Experts of a small language model: 1134M tokens.
Below are experts of layer 4 (counted from 0) of a mixture-of-experts language model. Rows are named gate (a neuron's input weights, with its number), up (a neuron's input weights, with its number) and show model dimensions 352-383. Each number is 128 + 32 x the weight over its row's rms, rounded and kept within 0 to 255.
Before each expert's rows: "mostly gets" lists some tokens that are sent to it at least half of the time. This comes from a sample of Wikipedia text that the model never trained on.

# expert 13
mostly gets: " had", " has", " have", " used", " both", " including"
gate0 [ 94 105 165 158 164 124 105 135  88 103 168  88 144 152 124 136  89 177 148 107 102 151 133 111 163 104 139 115  86 153 160 139]
up0 [102 124 146  93 100 110 132 205 134 178  97 168 175 152 118 138 105 134 104  76 129 180 133 148  83 135 135 101 103 135 148 161]
gate1 [120 106 120 106 127 125 103 153 131 107 167 112 100 151  67 105 109 106 128 105 129 167 141 137 161 167 133 156 113  71  90  86]
up1 [170  95 106  68  84 119 132 147 111 139  84 118 114 147 140  90 162 106 150 124 119 167 147  96 156 168 117 121 124 158 213 163]
gate2 [124 108 139 118  91 118 162  84 114  73 114  83 139 122 172  86 132 103 137 134 160 175 127 127 130 115 186 145 139 181  94 130]
up2 [153 102 158 169 159 122  82 137 149 127 170  90 120 128 150 116 162 103 133 119 145 125 123 116 107 169 143 223 106 160  79 155]
gate3 [127 144 105  28 128 158 131  95 119 100 105 196 139 104 174 182  99 124 134 133 132 107 157 126  10 103 136 107 100  83  59  86]
up3 [161 138 141 185  67 146 106  82 119 169 147  88 127 180 122 112 136  95  96 149 123 128  49  94 170 134 107 126 124 102 102 120]
gate4 [130 123 185  97 115  96 112 147 112 125  99 118 197 120 143 122 141  91 108  89 125  89 129 173  52 205 149 151 100 194  81 133]
up4 [ 99 108  64  91 104 131 114  75  61 187 142 131  83 112  83 121 107 122 125 129 105 167 168  98 181 122  69 177 199  96 192 155]
gate5 [ 79 112 168 126 193 164 134 119  81 101 100 155 152 180 100 191 102 107  65 164 125 148 100 101 109 132 136  74 194 105 143 140]
up5 [140 137  86 126 142 115 158  71 184 120 113 169 226 196 116 178 187  73 113 132  95 135 117 120 132 153 112 201 154 118 177 170]
gate6 [101 116 115 124 146 137 115 123 190 177  80 112  94  95  95 209 138 140 135 106 123 143  98 123 132 119 164 116 155  89 162  97]
up6 [ 97 120  95 153 104 139 131 118 148 155  78 125 108  86 122 181 144 125  91  96 131  75  95  66 159 142 150 149 161 122 142 168]
gate7 [114 147 122  98 142 120  92  96  74 158  94 128 138 144  73 156 140 138 116 118 131 156 117  89 176 104 180  94 118 108 113  92]
up7 [167 116 162 114 163 163  89 140 146 126  51  84  83 111 170 124 177 112  56 123 117 122 124  79 161 129 119  85 153 140  52 149]
gate8 [145 164 152  97 170 165 166 138 117 181 148 133 102 103  99 234 129 136  98 129 150 111 215 137 114 117 155 124 135 133 116  33]
up8 [ 96 107 107  99 164 140 117  90 139 154 144  62 143 138 132 111 140 114 164  93 122 180 157 141 147  87 111  96 153 163 137 147]
gate9 [ 89 117 135  94 171 159 182 175 122 143  88 123 115 130  96 118  80 144 126 139 105 151 105 187 152  94 125 165  87  98 162 129]
up9 [162 108 139 135 183 129 138 126 147 111 132 155 111 148 161 110 143 109 107 139 177  91 132 179 171 110  87 134 173 129 162 142]
gate10 [159 148 139 178 114 127 105 169 175 137 188 129 154 128  56 167 126 142  59 140  81  95  79 138 149 133 164 124 107 165 170 104]
up10 [133 152 184 166 165 120  91 188 149 182 153  78 121 109 116 158 151 107  94 156 128 104 153 130 122 106 168 137  95 133 135 149]
gate11 [105 128 173  87 170 145  97 182  98 153 106 157  95 136 127  98 119 100 143 142 116 186 136 144  79 110  86 156 122 112 160 150]
up11 [154 135 109 164 104 111 200  82 144 134 162 128 116 165 164 122 110 151  93 153 169  90 125 191 181 126 171  83 156  87 127 103]
gate12 [130  97 107 195 145 163 143 137  89 150  92 187 109 113 140 131 164 102 150 108 138  55 113 118  98 172 144 113 126 145  68 136]
up12 [102 124 167 151  94  60 129 154 164 132 175 101 141  82 121 149 131 137 148 159 125 181  92 105 160 115 113 156  86  95 109 116]
gate13 [104 121 140 123 141 134  81 152 122  58 103 155 172 150  63  72 121 132 176 119 113 118 138 132 132 112  80  99 123 176 115 112]
up13 [152 148 137 142 148  87 117 197  97  53 140 156 167  24  93 130 151 131 112  93 150  72 175  88 156 165  93 173 140 147 112 150]
gate14 [163 112 103 120 150 116 123  87 123  71 109 120  78 134 105 109  79 160 145 171 173  74 102  37 143 174 141 191 169 156 102 118]
up14 [135  95 136 120 106 104  59  96 124 147 128 153 143  72 138 174 190 113 113  68  60 128 140 193 135  97  95  94  82 131 102 172]
gate15 [146 144 192 132 145 176 150  90 132  75  81 201 143 106 115  96 145  98 101 163 173  83 162 135 119 138 201 105 136  74 134  99]
up15 [162 110 159 177 146 155 152 100 130  82 112 134 156 144 146 195  64 103 116 190 111 117 121 115 134 114  87 197  77 172  94 177]
gate16 [134  92 171 156 144 135 105 137 120 111 128  98 124  80 115 104 162 122  98  75 149 159 111 169 186  94  42 114 121 145 103  93]
up16 [103 149  63 166 136 135 123 167 141  92 108  87 173 131 126  27  89 114 145 125 146 156 139 179 108 115 151 157  98 142 189  30]
gate17 [131 154  83  82 132 142 187  73  80  76  47 125 151 146 135 159  41 113 152 127 127 146  93 149 123  93 134 156 116 161 158 170]
up17 [131 159 137 145 166  97 132 167 194 124  66 149 127 165  68 143 178 135 108 156 159 123 127 113 125 157 179 153 108 154 111 161]
gate18 [ 72 118 117 176  86  84 125 141 145 136 174  98  85 108 141  93 142 146 115 166 150 185 167 136 111 134 107 100  91 137 133 100]
up18 [135  86  96 123 114 114  96 108 127 180 159 118 157  82 135 152 103 182 113 166  97 131 118 118 118 124 173 196 113 127 147 124]
gate19 [ 88 126 189  91 143 129 207 113  63 134 114 205 157 100 141 142  40 147 148  93 135 133 156 134  72 119  86 119 156 136 128 141]
up19 [186 128  67 123 112 130 100 105 127 120 106  90 107 163 152 149 118 124  96  78 156 137  93 170 175  94 120 147 152  85 133 106]
gate20 [113 144 101  61 148 175 119  96 125  98 128 128 116 180 124 140 101 116 169 122 174 169  98 164 134 134 146  84 166 111 106 120]
up20 [127 116 163 159  94 206 123  69 157  47 108 152 115 110 149 159  92 137 140 155  89 158 115 157  51 119 103 197  85 128 136 121]
gate21 [145 110 196 139 151 135 137  89 152 172  88 111 202 109 124  86 131 160 185  98 163 125 113  94 151  74 126 127  75 102  78 124]
up21 [114 123 126 121 116 106  58 168 133  96 201  80 118 128 141  96 213 173  66 187 129 160 148 106 107 145 113 142 113 114  96 152]
gate22 [152 132 120  72 174  92 112  96 106 154 114 140 171 177 136  87 100 139 102 150 115 142 139  97  66 142 145 136  92 124 122 102]
up22 [160 117 177 128 104 145 114 101 104  85  73  94 165 114  77 128 132  91 111 135 130 129 160 178 180  82  75 114 131 123  99 120]
gate23 [106 139  14 116 114  90 133 128 143  90 163 122 110 114 120  71 134 150 168 111  27 182 117 143 127 104 101  93  69 116  79  50]
up23 [139 166  81 177 167 110 162 127 106  68 196 177 122 173  99 167 116  79 147 157 105 131 182  84 173 150 117 128  61 170 119  91]
gate24 [170 123  95 145 143 132  86 147  82 107 180  81 132 100 137 142 171 134 122 115 123  63 165  74 152  97 159  69 124 125 213 148]
up24 [165 138 122 132 106  98  97 135  92 154 138 155  88 123 127 142 113 143 142 126 154  90 120  26 162  78 140  55 143 122 117 109]
gate25 [145 132 156 120 145 156 145 167 111  99 147 163 121  51 128 109 180 115 121 177 172  94 106 174 114 169 109 213 141 123  87 107]
up25 [123 155 144 100  89  98 150 106  68 123 135  91 123 132  98 132  73 116 146 121 137 102 113 128 176  39 129 125 121 130 104 173]
gate26 [ 79 133 116  94 112 109  75 158 104 148 151 132 124  87  73 143 103 135 126 107 168 155  95 123 111 126 149 140 139  63 129  84]
up26 [106 145  95 117 149 186 114 149  90 155 123 164 103 106 131 128 111 123 102  76 144 161 148  35 116 162 134 101  73 120 136 147]
gate27 [143 156 123  99  98 131 165 139 132  92 146 128 182 170  66 148 163 127  85 172 169 100 110 128  97  92 136 127 135 106 132 188]
up27 [176 146 124 125 145 149 122 132 126 135 140 121  97 126 144  75 119 138 144 110 101 128 151 131 144 163 137 182 113 116 196  74]
gate28 [144 171 142 133 105 108 171  95 161 111 145 153 130 179 108 125 142 157 192 138 111 119 186 124  82  87 124 178 132 206 122 135]
up28 [102 143  98 200 103 147  91  74  65 149  92 105 119 141 132 139 122 144 168 124 176 129 165 119 141 108  94  97  85 148 111 147]
gate29 [168 152  88  97  25 153 128  97 130 145 160 157 111 149  86  67 120  96 108  86 124 127 121 167  85 131 105 137 130 140 150 116]
up29 [122 129 148 143 182  81 161 128 125  97 146  99 141 173 139 135 149 136 164 115 146 125 101 129 145 152 132 125 124  98 165  82]
gate30 [ 65  98 159 143 163 124 125 126 144 106  96 137 119 103 111  70 134 146 128 166 120  67 103 135 101 115 146 148 122  93 171 142]
up30 [113 104 160 162  65  72 131 169  94  75 198 165 123 119 164 144 113 112 123 148 174 110 151 173 118 199 110 163 107  98 144  68]
gate31 [117 111 179  81 128 133 121 104  88 137 120 160  82  81 170 173 137 112 220 143 118 108 150 113 106 123 144  99  91 157 135 197]
up31 [ 84 132 137  86 156 135 123 153  73 149 160 163  99  60 113 129 101  99 167 138 125 137  77 103 141 105 123 113 138 157  95 128]
gate32 [149 132 107 168  82 136 122 155 136 120 114 133 135  97 156 145 147 125 156  87 139 126 113 155 161  84 135 139 170 120  99 105]
up32 [118  79 149 220 109 163 166 164 127 117  30 113  99 197  88  92 132 104 115 143 205 167 161 188 111 172 135 165 177 107  97  75]
gate33 [100 122  96  94  49  88 140 116 129 120  97 135  84  91 197 175 172 115 141 135 140 134 109 141 157 137 128 189 132 159 108 148]
up33 [123  69 159 100 153 118 121 138 176 107  85 181 131 190 120  86  99 159 139 148  58 101  35 126 160 102 131  74 116 115 150 135]
gate34 [147 137 120  88 136  83 154 165 142  96 180 128 122 161  95 145 114 111 128 140 115 131  70 106 122 103  93 110  98 175 130 107]
up34 [158 124 102 103 108 176 150 146  82 131  94  56  84 120 132  46 157  98 179 105 177 111 167  98 112 114 135 148 148 129 125  97]
gate35 [ 98 113 116 128 130  84 133 108 133  98 121 141 125 105 111 177 143 109 133 135  59 136 155 122 151 121 130 158 166 140 125 159]
up35 [122 164 147 107 117 125  89 119 140 133 111 128 192 103  71  97 160 135  84 197 151 143 126 102 121 115  97 103 137 131 125 130]
gate36 [124 127 124 136 139 146 136 176 219 115  81 119  85 134 129 153 152  95 106 111 138 104 117 104 185 135 122 155 149 157 116 147]
up36 [113 116 162 152 131 104 125 140  78 152 138 161 147 116  81 152  98 123 132 189 172 101 139 144  82 138 103 130 173  62 174  91]
gate37 [ 97 114  93 150 128 204  66  79 102 142 111 154 117 190 139  52 129 127  77 113 105 116 127 163 169 150 105 101 138 116 135 119]
up37 [162 107 162 149  99 103 137 166 184 122 157 116 127 120  89 139 169 124 155  82  99 228 128 120 116 129  76 157 141 147 155  70]
gate38 [155 132 200 133  81 138 126 153 119 111 102 139 109 104 129 147 120 133  86  44 184 118 121 140 155 172 154 100 107 142  77 154]
up38 [117 160 182  36 111 110 114 107 129 142 119 141 131 157 106 136 110  88 168  36 110 133 107 148 189 180 146 128 179 142 120 157]
gate39 [165 141 107 147 136 162 115  67 130 117 114 120 140 131 158 219 126 128  51 162 154  89  98 117 138 167 110 140 151 121 172 129]
up39 [183 150 123 122 130  86 115 107 171 128 131  88 131 138  98 230  88 154 102 138 139 138 120 172 160  99 111 167  80 125  93  68]
gate40 [ 76 178 154  96 138 105 166 120  89 122 118  98 147 174 175 154 189 129 128 124  41  84 180 145 130 102 102  98 119 150 155 130]
up40 [130 110 147 132  99 129 100 117 176 128  88  95 105 163  77 137  96 126 163  69 181 138 133 129  90  95 177 103 146 165 102 200]
gate41 [132 186 141 172 124 128 191 104 164 114 161  74 111 174 145 114 103 166 152  90 169 198 117  72 114 161  60  67 136 102 143 172]
up41 [ 77 100 126 113 134 134 145  80 110 146 141 138 148 166 155 110 144 108 159 152 107 170 121 158 136 147 183 151 136  97 150  81]
gate42 [151 132 100 143  98 101 143  90 119 175  92  80 142 111 171 104 107 120 124 101 108 140 120 135 111 119  80  88 134 131  85 108]
up42 [115 160  91  66 128 109  81 155 150  90 181  95 107 128 122 133 110 106 106 149 117  78 144 109 106 138 117 161 179 113 177 140]
gate43 [132  95  93 139  95 114 136 180 158  62 101  95  78 168 160 159 133 164 130  78 103 107 134 114 143 125 151 138 118  98 101 187]
up43 [141 140 114 163 187 133  74 188  96 175 145 180 114  80 129 125 188 109 127 152 130 120  93 123 106 131 124 163 156 172 105  70]
gate44 [138 128 100  79 140  92 140 138 125 136 137 179 125 131 105 152 132 142 114 129 143 157 115 149  84 128 115  89  86 132 113 125]
up44 [124 141 129 181  95 159 104 139  94 156 120  83 128 175 119 121 198 124 129 143 175  87 102 217 112  93 150  97 126 113 153 136]
gate45 [142 118 182 154 135 116 157  84 157  91 222  81  98 147 134 105  75 114 194  59 142  86 152 122  80 142 113 155 159 112 127 133]
up45 [143 133 181  92  97 114 106 146 133 117 155 123 155 144 162  88  91 127 177 148 106  71 161  73 119 149  50 108 209 137 148 166]
gate46 [180  95 164 120 121  77 135 134 129 169 145  88 121  81 180 128 133  98 132 161 165 104 141  90 118 130 149 108 143 229 141 101]
up46 [ 95 155 102 151 100 174 135 157 130 124 150 154 142 129 119 174 126 116 114 161 108 163 181  89 140 139 108 129 138  90 149 124]
gate47 [165 124  81 113 113 152  80  83 143 163  96 128  74 121  79 152 154 160 122 159 118 131 140 171 160 153 101 107 122 150 116 164]
up47 [144 133 163 107 125 138 135 129 145 197 103  95 167 112 138 136 171 126  97 130 126 161 123 162 116 144 115 149 143 127 136 155]
gate48 [151 134 118 131  84  64 165 120 128 136 112 119 157 121  93 122 165 128 174 153 130 128 136 131 114 143 199 113 147  97 108  66]
up48 [144 175 107 112 105  97 133 125 138  99 128 126 149  85 131 136 157 141 146 114 116 150 102 154 124 141 112 125 142 102 126 114]
gate49 [124 145 132 123 126 134 143 105 125 152 137 136 124 126 116 135  89 140 121 145 110 162 105 117 133  79 129 137 140 148 139 149]
up49 [113 134 109 130 158 101 148  90 156 148 143 139 142 115 130 125 155 113 213 131 116 117 163 129 123 118 103 157 104 155 174 117]